Experts of a small language model: a sigmoid router.
Below are experts of layer 5 (counted from 0) of a mixture-of-experts language model. Rows are named router (the router's row for the expert), gate (a neuron's input weights, with its number), up (a neuron's input weights, with its number), down (a neuron's output weights, with its number) and show model dimensions 0-191. Each number is 128 + 32 x the weight over its row's rms, rounded and kept within 0 to 255. Numbers have three digits each.
Before each expert's rows: "comes after" lists some tokens at least twice as common just before its tokens as in all text. This comes from a sample of Wikipedia text that the model never trained on. Tokens count by the router's weight.

# expert 242
comes after: "\n", "\"", "==", "===", " ==", " ==="
router:168146094161127169087148130193078156146112107098106074099111100088165081088128097149115138084101155085090177210082149074161140094098134142108118127161136143103172116102115164187148079174138153114065095112129114109090101095123077177168162143164091146115128051145196125122138181109039113151130122098095110138138115188150125167175124151118113107130150140111079077112133130148197177123087141175163098186017115125087173113128115140158154120159147145212097135148123114127130093141126128116124153158099147108119119138179128139133133120138150119173120185086105120141154148110128129124
gate0:076118108100162128165136099141110122135096121061077109074122131120124110155148116148111175117084147146128118123083122164132079100101067119134108095151116119154136131160161134090089094102161116147076073141145158192129136101094120171078157125079087172108138109115176148123163146106121156170132161168190104176157184115145112058126099069091168167119144141121101152102174089140110220086181104129138161084133165140111164080127059184165127117085112140160164139089133125050200152166125131134160128112100099098142125188131132119134156162181102122167179083130096110146151154090080174100
up0:123105153143112131135104056174032093126145095156117130144123186123143149138093115142173144090145144110099094094094156203090087101097085100135107136101141164126150178176191136065125077149198145117079141140212119132093126104120120113089113097162082216100121128104155133125148169134154151108163130160167086116066158137125121135093130106118119144151085201097144162129149092144120146083153098124125096145131179120118113135122052187131144094108141136155133151035126139047184137198119132117179111074131119126131136153121112154138168143140146164150189098121104103095120139130119141101
down0:144121107140091099146137124114111117104129179126147074162131086143120100107071130178097182161125152058118203127168117124177151107123053117085108106117132075149105117104110120173137146103140117085096141107160121132153133113133136157142141112112112134128160072170095127141224141141107093149101111059147198167147092143117177096145136094153164116129086159178146106143121100109140145157126228145000083118071121090125167119107169093148117131119141076147117157136124158165157104124093079172161128179182146123139162139163116155117138116130130150084102150043068162139119154111114141133
gate1:185117150127117108122122124157072094088105137084107103119170119102070109102101110117169176113126136122095114126082121112112115106138182102113129133185166182132157111175122144122127112169141129192084130128149161130142172066175162081112153132152117162160136111105158129169143095189085121207068094161122139168163093113123140088165156147099060161122187162106113171163040145166113191103098128136169172102088100113112188094111090103131120147094199119102092178134128193107061117143069126117149118081136080148188097120124153130072107121150148076089139108107140100092126133144156125108
up1:123128163125169101086143152074191125159104087126117150121099111151085105093094134144149143148131160163147029060096139142099128164101125135110102116105117152158100218131120103111109122114116191132117031136124122137110137147110131141099094127147082152141117150185141068146166133121105087195136141100154092173170098111139120154121101184055150163148141147096121118142106154097085099178127105091155142131109121146096210119178101147161150130148158165121106125073103158053146113107077052181101108126146109163123168115117134143228136175159107115107084138165138134192107111131117128153
down1:123108104098145188156164100176160121148100124088157104177162163189127131164175105106131121111159154158165118111116147110140152137119112165056143189113101176144092128080114146141180172147140111146118071125084084143156161088078155083151117107149123148143110107121097114092189104065091128120109092083167112113128088129111112156064079143139145139116122171182122133159096132130116155096086068111041096102111152159152181110174215154143095143186067113132114141147141163125094094147153091116123088105115167150098090145129149156069136171164118111084094162102094040137126119068139115104
gate2:116142138104099092153085149102112065189113070108156083125098078069096101132123127133123129135186129115154174118212140062095112140138086133103126054127119107155155141111140173063139100089108224116116119096127173083142096113103101084151183114110162134141095122166173195078115086118135097128151123081152106167048119176147155182088052161149153187158154127108146160158150117152122141118133121193138116127118130151214092097167136135090123131110154124072111103144127177146167104134143145149156157132100123127072159104128141113182148153177156132113117115118097174118159129145081116131
up2:135075183172147124136105092134143090057124160179080191096137083153122127149121193127079082087121130111122113151113055139120074126117155140089129171104135104092139155042154123185133162135113155169115135164174082124113081110115148110140104153147062185137044144148141148099082154118122131132128158170138133111200086100157103108159117166128116137062173139123114111140058179140105139145124203149131134151153071127098093081104127169124140160153164117096113142098201136148104125128171072087161094106126159132098092143112076146125106143105151189162139142159129121107134132167159153185
down2:153102140104104131153168158134099135149180140144117090117151130121145160094150143156100142133167135110156134125067091130089065162028128206132076135036131073094137095115106104125182102129104136097113139119112122137155111142069118151076160150078149131123068208109130155160108133123098134188134116103165108160124093146155151124153122140118138084099083110202156138174118105121087090165169124124120040144183124134135111163117206158107126109157102109100107155128156114124139110124148146053146165107172143138093165048094106164083136117136120147133159175198131103055129128104164108128
gate3:106182136119167078131165080105109087115114110096116119085152149126114134105214171145140091151172105139146170090095099096190193155179090148146150131136123178162123113133134192113130122177092121097139131136125120099164124121101097150172111143161082136102158122093180170092143103172144174154109120105166111070103090134110138152127116086089100146149125134154076155170089062134172160133179110128135135118113113183140106124135093153101136178146102171107098079138105133177078092149084217099114059144094171079136091093147131146202126095153168176118071196147155125113100098098151096109
up3:187120176107102127188069146129074136187117164172132149141179133149156184161134153147060131096163150103100201172133165162161151079145137120119207104124139157113155180103092151177128151133077124206093104073129095115063125109165121190130172132138170098086155147150128128140125129128082136116088121138108077134090165136141110095068146100180139160137158175156115113119143104154102120099119176058138118189087113064173124126138090147109113145131092117107134190111087071118145135125121077164144124108125099127151138074132127104087126168138086098088088081090166125148131166157104156158
down3:133159088139191122161068164123093093115152147151093089074126151123068091037124130147124184140082168137123151211174137102191114094084108132094154156122112154121154118109097150103107072128143131151108084154159129133124185094153088167161130111140124126138150114169127142125109144106175176183134121120080085176111155158137144137151077106142136147119129138124107117144107038100156133091187094171174124173055141117156097104162158169167048152203132156124140099182121152112073134185070129146140151102137093098154160071128110117135139132177121123154083113120150116133091111091122176147
gate4:109131096155116197103091148146100212103136126089087141147126110169139107119092168139124139163146102051142151102083123129170170148094145111151168165125193096089137128112136090159135114128063114080171157134146109153119178084070096139136134115094122093117124127123197129132102132083096172154124106114116186166151130041089170133123172092128123150084084121163137164083151131114117153141203119097139172093117148113168123150065069134120110119115105135145131142080140102124122150140117144179167172173055123147192093121150162197095161143072142106195145125089078136120133087118163085163
up4:060106108117162133162131101107116111128099130122179097082130105142085119161135246118113100060090127102110105159129091126153097123162130091142093114141108139171154143075146134094070135074178176075117121151067111104115115091125114181084137152148113111110100144183091152213119146126193165097152137142132142096132170138129144157127137130121070096163181134153082122141072165165093135093124162103138183212140172125097115107125121147085075177129185107090129096134124131123165131113154160089119135109186083132149127131104115147151146179130078094133158140215120174070138133150164120136
down4:148131119099082096126107116150132119135106188112127172122152109112177175160056090173125168088168180106061125142078127156061073110088079110147093090132081191082098106122146107113164109078108112178084164134124212084093179109098142103114142171189145149110128089132168169133136086146089118114110097109138101160133140140141115140180116143142085152147130138110072148123140128162097128133154178135190162147144182099112099084116135164147155099179157105111128134120144149095072184107114099199107137168146189151158159078081154120145160150154125177147051098146158180122119153146121135146
gate5:174159102140180151069079170139116143118118160072082126076161118133103146093163107111134127095053124119132140166081191131126167108117118102101051087097170113157145114123124116137152185112079155116085125147082148141186075133126125117103182117148115126099159125138164132108099106168115168127110105105146095097104147078104099142178161103191166174153117069108124108125162108053109117160157115128134181159147100091080202163060163111186132156173159177162131131141089103146161165104142097072168137141114156139119190109102161084091157173111179109146078096156141139119133147156127072143
up5:115129161073144074157118082114128142194175122136081154101136084171145103146137170058121125121106153168090112144129087083107151131138173176155148184087057126128126108151071124079086156134139120071122181194115165137130115088135127133184108128160154174158101125091103106153193151145180132061070103170143147091084086103104193104076183105123140105151063094133173113137129162166107160076084068076140161142143126169149108136172161120109154103151079102125175133132110136134114187103130140136121123111119084101140123112150145091171132153177117077145161091122125102191138104142167158130
down5:105128116100112114102142129130160146124113077115124149137116148174160146146092105065026148135137110102121162126077090099138146094091160108110148151162117115100131130158108101101121166074098131187134131115116118126061111070072101087108131082108104135108112066145069130155153135162126160114093095108181138129128098111113206132155145135172126107119035152072115080125113168134165136202097098134148105086038129189108133150169144142139174147185142125170133157143085114138122175109102115184121119156173100121199131111170110141139069156118167180145096115126169167090118153088164192140
gate6:123142172139144124032130044162087079102097140139094151067152147099129105103174131148115099099119103068101126121112130110171139136108120152128169070128076167123125133155120148157107114097102132129148160093152146147092057146157098078122138179137167089176142140134105151099190136119149130186116148120148097150120094206142143143094106159090185185152128119096161137117109095143141120128097120174145113086089137178084108084126111163176192142136172103146127156091117074136103133120029208065126158127094131123145109112115110165132107164174186088184167100171169114147105148131095124109
up6:125136152132153123192148153169170132162105166148117117058074181098133080066116148097129177099162112119124165082137137145079105157102122129098109139186107162129109041109097135130143150104137090083156087112127107153100183138118137075150129137131150161072058146142116111126171098125154189094136156101074144112106145108170110151110090136138178068158153133097045142147158159169139148113135157121131135137138118124134074155115159108159076073172127114161148059135103139081142059185126156121156120132089081121136047145172070114135101068153126121176175156188162162130109139116143094130
down6:123208108123090098098127131155173191154092114131148133111174135174176125142172175149071126130158149138135144120139070137146140151175129124142100121132133191070135142142141066129112096147114225146098178119094123179117091166084147143165149153139108155166116133164147091132080139113077055162128136079146128128181079157127140130155127184152125147145108121090095176124071100129078100154087136229149108105080090071086146054165122199124147156089174134113087098120114141140084111095094170107068165101109085103139152130092139146118133160088151112168127110116131128125115083146140149144

# expert 33
comes after: "\n", ".", "\"", "==", ").", " =="
router:181133110177148140111150130182101136141148086111099093112134149135187092106078113153078133114122139163136151226125190143138164104105126107119127152205137129128130124169097152130124068152112117148079095093128131124104145075143078192195183108148086162139128066165163122122167144107096142149168066068119140135162188158101141113101131134104093149133166167126076076139181092141167136127103174112167106169008202049102145122136112180148122120176167117125100124102165132119117127155066126123144165168121125119128110142152132110144107147151128119162129171109114153174145132125157148084
gate0:123111184132156151142101119197096168135106164099184150196150128126130169143144138136157191161089168179115141136148191167072155121135148142120144174118203125160124136157107158136153082155102114085073139119163116162168116109060168080127173120096119113134133126088158165136145119136091095164102105084122143151128108066093127125118124119105111118115125172098164089154074140134115096162155118106096141096115132132175159212125114162079043129142092115123128131178095088145032100135135105193161114083077104132160124125131118154103124130113135159109084119149057155059081129100161062120
up0:137146145063155127128122160027146131096128119126141112132107077145099056171121142207153140130111094043165136140132170129080089122122106142142098126159120149131157134117155091168058138091113153075149133117101086142136182128182111157071122149120174153146102138099120152122156091117118117092145121125135136157112102094114077196095128126124086118145105171103137119120149112123178124110171077125111170114113143197138057138170123187129157131070120152150105151112170191170162096116130133105076154095098153133088169179175092080134090173187045124163122103096111182160135145152099132159
down0:144142116080104128154154098073140171072140169131127141116098152134149097155122141114182113140148121068068156207053187139099118115099039114145098104132157143108101145117105121161090150135116122112204149124116055080117086136118131072105133099154129077171115097098106157175105103130134108118107100132162114170095178109107120120139156137129125162145195102118096121134107150144190203137153125123142159165084152108150043160111111095194166106115130173193134145111117115125137167132145046124092104137119136138105170121168128061149113118086125161094139151202103149109058141150127137171
gate1:142103150121084154122112061152076148123080149137150106142067103126152178132153111092153086091135112117193159176105163088112190126138156175109087108162148124064130129149112086098148071074118140134125113111111101128111118097190084124110116067143135154209142139147077129164112133144138130098098161150124137177150190109068205127159119150128125095116155147092145123110130126119148105121088097133139157184141168102123100077077149091106139162224108138091123166209137119120129150115113125092077138116126084123125132162144192094071160196138110116070151142175133070158118098174137178142
up1:062109112080178140099124125126122092131199119112208073080120149081120149099143166142146130082143169191041151065131101178080151120112129242184153067142131074095163138091111129112126180178144162060166154118104173130128117128139143096126104105118104142111117146133101156143149115101142128119124130138077199170069115109187126158129107116135145124123112051148123157134104108105150098154135099142130166167151078165132111089133073127130062102141132130100120152142131118119127144159128097151100149122111094125084115175151107113153150146041123149160129152149139179158136131183165121083
down1:164135095106119134037165179107150152130107132068119095119064146179078125116106128154076146120147091080101148147138104085085134114118177197161131098116151135066116107148058119153085135135200163099124156127115116132071096098136073065121116125109138188136104102074185157126105124098102089147128072136141111082152110092109122125112107147088129120161145123137101113101144100163107102147123123152137126039084112135141161110076127165122183168079115134116121135129144067116114178115173141150134122120073205138095075170172127073142154119132180117114120173132154117125095086158112190061
gate2:148132230104081163111149152127106114105148101140154116165069143136132088140163106106098186085145145070211077167092142099132185078151122169128111149133122125109185175144097084101095084190066146113115099141142110145150089126143063109121154101119161152136142115121099140161125155134132157150122157128163141080162141147135106087062100157113085167114099126147206142150037099152179166095079159129153128153127131172123100109092161120118201108111084140136098132192172124128121105090083127111126170117087083143140121150153187075135109130114136148141131132154129073097101079171114149177
up2:114111143188145079155098120131097084066160132156098114159130121099129091111116101107095107114131148098156166167158130140151074096120076190123128127165066121133123166148116087144093029131150134126147152100107117120104110092124133103198134099174088183168118134156180143211177146107112141138127180161133171141135183127067150116088162149087137108083154155164126106146084117141131163145059139145147085179126173117130078177123123085164126126139141043141079138160138072172113116132124104131142140155082099148121138116106212147103123100105157093096147130035121133171135127192101146100
down2:117098163116082108160106105105166141126126104138110152165110148120130179115105118121143121115171117117188122078128116125199113134186141123103098134126128091108144096097083083157154135073129116115087155118132087167190102093148131116212093135084118155141147190094130142155132161093165105143101171163090118147168104144128129131157142155097131158227129129121080122142102138132154126138061124138195077160070096169103124087098184180099213191137122168120151125127085106117076173150105091136134183059087059175101136103104175159137137196101133166168138127100087122079126150144150127125
gate3:135105080150136200132122123125051116138120104089159097126137130140182164129080115121092210142168114185091189080142146084120205113111141122044148142130104158118171157152130124142106138148092163130134152125079058161086091154148188131118165119152109110104109131077123138091090047145119133124180065101099161091090132157189091154169167155117143118143120114131150097156094125119129092139126141081124121141155127102141135125122073136195109097163156143103131126112100101085133072147109133166204063107177162132210174117141104106124149140131188104117158134141079176148120109116161156138
up3:137183152097133130146094112142088117135107150096112173138046161131135117177122120111096125168107080181142132118109114144173100193170157101164102148121123148159116122134094125144180188078104156127127123103187179129141092166163087101114155113102167105045145185104066096088092150182089096117126144190146121135119110080116163132090080171195202180104050153143076114047131168134105091134115128091135140107155103170147107126101136164113104132115141123147141103141104112155175177116111138145076088135111145127078103108152130088169137121167088199121079139107143082125135116167089162105
down3:084179124129183156135085115147104114079132176108199145139149141113118128132103049082168114118163080145101167110193120093162072094040083136160113127111180100111147155107098165120159066150102117124172132143135084135141171124131130174082097143123134109114091135089120150103080119138127157101098099162143110111166112061115110134111111096118173177118115148051155097126129120155106099117180083205109151097111142102117141185087088154094141122079138178190148047154148078107117120129149113108095173138127141129127186082073113135133084124157145199155129107159159130083097133137178136140
gate4:203142091169163127175111180131129157118100159144141084158122103117103135148089164079098109140153104114130126207128132094156107136101139065151144125098124174083130158116102102182122162125169112124160062142117140113150153129126133177185103117084107169098110146134127102071125122178147108138150121119120114142140119100144080161188089120169094116147073179116036118132154116162104159144127147143127149108029124152161142129103185172133127115128144121193148198111150173083167171098112116109133117068102131169088138094110139161136110141135114069116061082094124188192181085140152090080
up4:151155096043107127141137169124156166170160154154121120113113119150163133145198139142052118132086153107115111166098111071161153140103086137103041153097089112159123138150183085116102135090131110097152163097190125151139135127150156147081171080190154156177148102151109155136126145134157136158106063129185102082114096095193144133144174157144080149144081154112102170140121178131087141135095106158095114122132142135164179111163208083141142206090106117142151160070111180172179098076133177119108142154097122146087109136093149147131118156172149195138151071124102125112141116142153112088
down4:108137137191154127145121086137155134111074132095121087131147178124167158108086137113165172124130142085113146148101175146107116117115091073171123170086134147096144111106134058125146148176150088102114142118174115098129126201122098055056155138121146097085129128110116091087100119105115127120126115090171176153175124168091059140117130103109103135091115071051129120153057116162080159114076121061066105114119151091105151105158069113121109061085084113096130099092117132133114131123126082129097155094094114129134111208122091160136148158095100225107123131056141165155137150142087156109
gate5:099151105129119106151102110117123103166142145136107151126089123149176134143210128135113161160137157135145109090157165116083108089099118112116125107179151118129184116158086145124127074096057111131127055042159084121165082144154096104150178097116132130159160131120140185086168050167115159125165128117150115069102120133133129185092174152140143161086125175159098128187080090148123133151103128143140128178151154120189130132137113136193085169099103090118094140033182043137155107114122169156167133196097103099122100073121164124139144177112114113090152149117092092152084113164102091128
up5:139170087156168135114151151091079098147146207147115127115199141071112149139092074152150132097134176139125197145179141118176022114119196104179129130085168165111088107142077179117116141108098098128135122125122178186099149163146131134181129107144155110114075136207122145138174156122101118118108075152139105115169139099082150106083169132132103139067180164125098119108105061137150128191154115136100098143102160125104127142097126138170068125104096125109199086125142116147114101065078104085118116164087142142098132165114118128115176128161121103084159118173116150125154122105148172076
down5:134111181086144094140143181119132078132156126130080110111157117089141140121121188174058128141089119096103148075211145182094130162141128036088125111097176115173148094159135147118087178101095121118113097099150066159115118196118125163170120133123107139097119132139141104102198060146140119115139176119108146086108150142133112139122123194119094153114105149147150082086128133162149117154142144095144081106078107169142092122152120115091177065095151083136177171071155117124078168114124136135111142096162168141115104222132157053120130136121081090154176089110140151150189093153163144119
gate6:169161125114092208175092103145139093165146128138114099146082141138192104076146121159108103128184124130113174153060062159072150119086096106137089122142116112114134157136126162151084174126107135154132161057155149101092106085134133160148191121181099106177141138104126134134138150152107157234152069199145139122083106125087086111129079132108106174154072128101087131104172088088132142109120115133136091140048130097098124188114163132110089125140179105115146138098156149103067197142135111117115180172126142120132117147107062125151126108162150154163195102099167109139086155155102118133
up6:125137162142158135150138113103176109092098108103102113147088143191120151188120107124216179151094131160113068161101120104111159162111115101184085143120121069070153142128106141124131134103154056129199140059106152127187162142076138136142081146077131149131164189176115127126105103117131136142111158120133181127197137091109154133112122045104119161102138197147176137115080188160111119151093129119172143132102133159126075166158082081153161128141121138112166127145124158163152096179162092158138115155115130153114035132151106159139157101120115062078053103142116093083118143090140152121
down6:158126131142103180149084076154192143055111121102124151101102139080207123131171145122088122111168110057112136089085212078077102116127121119196134125145168186115163073112089094086128152129161120098166123133106118101158089079140117117088096145126125165094146118102098159133089121156152153104166126165092156102158131135139127159093159149072127140098174114152077117120165138135092098164136169174176133149155094171139074104106152123103182085079122087166111193189139161097088125142124186113102136107094134202098129092104111134124137104167169109150161112184168094181149095116128125107

# expert 41
comes after: "\n", " |", "==", " ==", "===", " ==="
router:159127146064132154101130153193120133142100083154124157091103107136147127122069125118102101118114110144128175181101233128144121134099106113084183125210154119113140153134114230187096101139154101102102107143122133096099196062135099188217184101149136160107108073157140138093142100125094173132165090067098132156105143122080130148106129147114064115150173157136106078119153121154221090137162134111173097167044121100142148130101076165156147152166152113179107117106162093114116112142102112104146116147119138118165118130113153090120160150105100093135121142092113141124150088139144157116
gate0:126142147076170154080123086180124103175118095124110094135070121113123103052113159146076115125119092160127163144079162207126081136090127140049170149149156093110111154119086162165131135128142106142129115131163160136096183121118105148152165129143121106120140121131120194068125086150109132138102132044101164164126122121064059126107125127167167131159165128162090101079148093106186140147162062158137094145078107096125175096063126134173155135133151128153109140136166049114166170151097155123146089147114156087165125148178087134106073190125116044148098139119152132108132127139078177111
up0:113150084118132140112196094243127128126118168154129123103106082133148124103119180122097092105132117118098153194035174117145104111083156112060125143153156142139142154098130152182134131117138160158118066049138091133096133126099094128171152089165074132155144102171163096068084109084099127118151107115149109100122157187136097156163121132136119099152151142115125081052122096177170137161136105130177103143028113074134182079088107138132129129133113108232095169137156085092153120141088139087136119131114124113116125124152133138078138164137134065136092159116091140141132113154151107121
down0:107148136125117083124175155097079131149114099100115175146156173096153161108176109156118168110113129138118146074126075109069172142136111096247123137059114148134125097160147091078128126142102099140176134128139148116161113196140149099096126185102149090102070141114111124189111115177133123067135165193143122145141099117132153105150116088125157151101067109076127154136152124090077129118078171111083192142209136139156025152142114136105104154124136130072153139139148143164116156042154146146101119096142121149111126106112099107151137109107129229137154117161157116150093161122097100132
gate1:136064147153111210041099114187103111145089131191092187167081116099153112108098144184066113125167114129192172138165147165147114157183107112145137147149158120140100143060133132113114102163137127141140176090189173092138123112052134080137097152062103106145071152158158096146108129118109142108143079141134123103164173113138085128058114161147166159155159167135128066144137157128119065123135100128120121129143179114161058140132095119138121135159156138112116156153141135072108154067124157160148064134181165134149114090146102089093127111091123120158175109129147195129147160135083095148
up1:160110144171111176123116095103059114189106145125088123114123115096070157136122092124183184134157109129180121085058040091175177134081180084126139160129159094115106149149104141130167124135141121100177102160130138114095165196064158141126166145132136135154108173143074137178164165102126174119180167103108076119116132214146139125130156137069155077140179124119112145100126183109182128138113087115133153124094134175085106146134145113146144113060113088206158119185058119116166133107125089065137112107107120190165128108118130144149096156104147125111125111123122116125133123068157156081
down1:112196100125156147135169127123071158179080151101139197130178133119150143117173138176061097099139082115161101077098158132103089115076112131109077213117109107124158163120169080167117125109113150123124134079129075166158135087135129088129127155095112124112089106155110190173076143178095126146117147083098106115155096110073127182159050121134166098094193104107136114125112117099137152105128154116250093104176120159152132129153154105028110159121104116126137109127102113174150153116103142162153144146106150150107128155143108098135082160125132175118113107080179152062129144109130106111
gate2:164131049088125085146123142117145159148091135113114148099094093141170118210096137120126134093082195095121093119116191091150141105149099148092175085096184124146159123100108096169116067121090085108107154145166085059148158165207133186140119108186195104153111068146096106111100145162052106153148135119106129095164114116096162108149138150092155172161086102150060118135136112111138103098148119155132131154135125148164195113137109132166098158137139155126151178090139145081160218122076136130128116122170120124112126109172163166164170207150145093106103162124146143102116091118149158156
up2:136101169098125068184124122118145124089142150155103129053157111153149114114142119129153142168169172113086125135159145138115102103039092128180106124053131192143165148093136176154135140086153166130134081096167101147102133108152090155149149126133075167155156083129166119146120138131116182081131063091125148157124122122128158123127172092149136146131082125165103201084111079140104153122066113130123120085199214086151105144052169164150151095090127118059173069146118136111088123172107163121056139114125115107136136108103094185137102112149115178132145076133080117088158090156131161141
down2:125129104142174145117139096195159123090104137105151105153110111122187114129164153143192170110084122077108150126066070133116151115160179121119132066132128183107148162129091134099100176138139108142131164157114052133119089212178156164154147147161077143112084114105101160173130089146142129100153170092074129170075124154080140114142085126146126121129046131089097078136097115166168107097182122106162156141101139114116097137126101094075134173157105106194113136073130156124113176161114088118210102101119147153098102091109164137118153093174086148139168067092173134089081159102095161129
gate3:096115155124094160098126116120103167089109077126104151212133112154129085200123137069109101100128195136108127124100117159164119132154158140124174097141113156120099116158129146143130122138161078115168093098129119135092141084116092156121172142142134142138085146133168143059110095096169093134123156179165070086153148149146132094102120151130104089117134143133135099134143157108146083136124169136145146112082169141181090090158111157147111085053040125171204101128118155092093110156101186109105127139096124146069087160120128188064178132181140133171115213091160099079115109213103175114
up3:119134159136146162155142049113148132113078105137171118127097160117087082099098117171110103108165147192156143175128114095132139174132151107141100116130122127062117110144156074102186132180157128128109154120083117119165102118123133167189139129203089068079156143154089115125157059124089133130072100133104131061074143116081116137161119136177152089163170168123155148122068116129157119115150115180141106068140119169093133206079138098129117113096160030117162138150154100075122118136156104092163086156100164160159102154180070170148158153115132138119099121075164136095190118141137084158
down3:148104096080101114069094084148103115161124140118098154106085058133071105161158129121171120172186101180130190102123141142143135173185148147117143151093113155132119123190117159085073104132107113090108107117099099125092154107173090073147096076113144077136166145179116138110141145093085105114173114165163107135233188175088105124175128124149144116157083128162138147139137193135089122118076129105133113085150150112173133165142155110189142143199123093125093111132136152163132152066151133109093115142078191139161192059091098125135112118111140132120078123098090115115175149067124154130
gate4:148096128147120163132138122127131182165165055102150187160120180070134125117112173139119081097118129110129113112091124110085200094122198106123108152155146141144102116098077117102138151131136112119149070137123114104052128107190123144149097096141066146144140118190097141173166168106093114173136086172137100134173142162121162116115125144105132156145154114154113163192129166124119096128175138102132154137071167066114143074082139106097159089153143137112089124091091129135201215166127194089171170062089095120129124133087141051167106146094097147100142134116149136155073165086129090085
up4:095139118126131109105126146114125134085108123032139049152122119127135186158166115134190120122122096145178123151133091097136130104105149155122118127099166108121167103157150105130156133221166096139119206152113138154166076119128133105131108151125180081131166143135118136065123194140148133179140211125114098065131098067089095122115124128139163127092091167079180127136101156131117136151084149122139108127195076160105109092134072170092132148163121084187127159110142171090129054157077120108125128176103125135132100138129119203138106116185129110145106099122071199100201094115156141131
down4:113110160099100034117098140153143167145070206084130121144065094143153028126161127163128168087179116155112129149102178083131148080145162119180128155108133131155147103120105122158154116078170089160149082108156070132126153145170167125116126163145134099141075147164119136157110094162114162106072158128082098093133135124122124140161132113112148078136158161037114055109118089120141156173123078134187118131186138167150086157147127123148129073157085086171147154111104100060151121129147092115141129130151095047131129097167140166104159163129181139161113155145169110162143174132108106116
gate5:125109064076091062102143112096113154117098148127110184053101166102159160145097059110094061124190181111122097204112131084120104153162107105117119127114146158151164121111142110121146110159142140145178111139124157072142145058135077132135081134090165084144077122140147083100120153102109101189162176146137128091145142125166114137146124134183150140115117130128189072113142095177140153171174139158166178094111145125177196108145105156113140153101131065124184155039166118175118153109102156095132123132144139163164137156153098145117135180085138095070139162107141091116077159106104092098
up5:139116137102069118097118122081100126134082176107106185145136150109134120210130093087092094179171115107139117152196133133142109166100108151108136138122138183175134122104119063169119126115119140127113163179150145045070160103124039151184114127134123097072114147119148150137094102108075097152152151122150131176116119126137177150120140116155120191076118111085166124079142103140171112136130140091137024115064115164192144095098156112172157128125119127135133165123158096157140147105090142048178129141121141149172100109188194166153176145116132095105052135143112125142119106112093082151
down5:170120111115135170126135135166124068121166095109085113147172168205146155192160119104148126125171140121146108144147152071128098117149116115048134148112136135186110124168181152111116229148107102141101162133083064080171137079129119086095146128078143146173148105132132150113153157126135131152144171159150126084108158125105143145099151141102140108162123128152129094164059154140159133097085143152087154112139108163107101122132161171109116082096120113146154120077059113145134155117127166086066151097142163142141093037173056153173175070091167090099126113157153076064087100139120094170
gate6:138140127113145204085088113182150134140147143148117096097155132164209126103185139144112111081122112164125153113137106116102093124143167106123100134077172144119145153118046132129141125081146122130088088064125113126095138087123087149195181139103133156126096166150141204059108118193108167099101159126116180143101148101164145177110107136099122183053171147075106114109107167202102157147115149100116154131172120090090141122139148098108076149139071151139184082107151114136154121103127139077149049186129129072089118145114096115048165117079123106148120158132126126148126081088166137106
up6:164109116188141139084115094133144119076134182114112131072164154125165117147102066068139075172124159124166134113123130183117148110120207095141125137109119115131116130160138082163134149050126126144099106138138111134130157169129170069125102116110158121113107102181141135075141132134125114132117110172126093117125138129107121161144102148142103086143136119104168089146099153124117044163156157157110086152100161137175168160138147116181100064072113119183097092063116139116131105141173112091198126102086119157111164154159119099116112083037098170133127085126160230215132085058129113108
down6:097119151115166125114108155123074139169167124149121070127156139083063172130124123144090103121119118130141110127172127175110159110161164117064135125109088128060129075131114148093139125079092181167186130162164157132161142177099113144053162178138103065110076109208123119099148070143103094130136068124077124125101141106117058161102168115144116111103151111111133117107098076102131095162143096118066114133083082132155093166108143125134165186105116129166144068176112109160137112159095100129136215136146140112144171175172098131127103222083120072115147143127082151116123089092153094141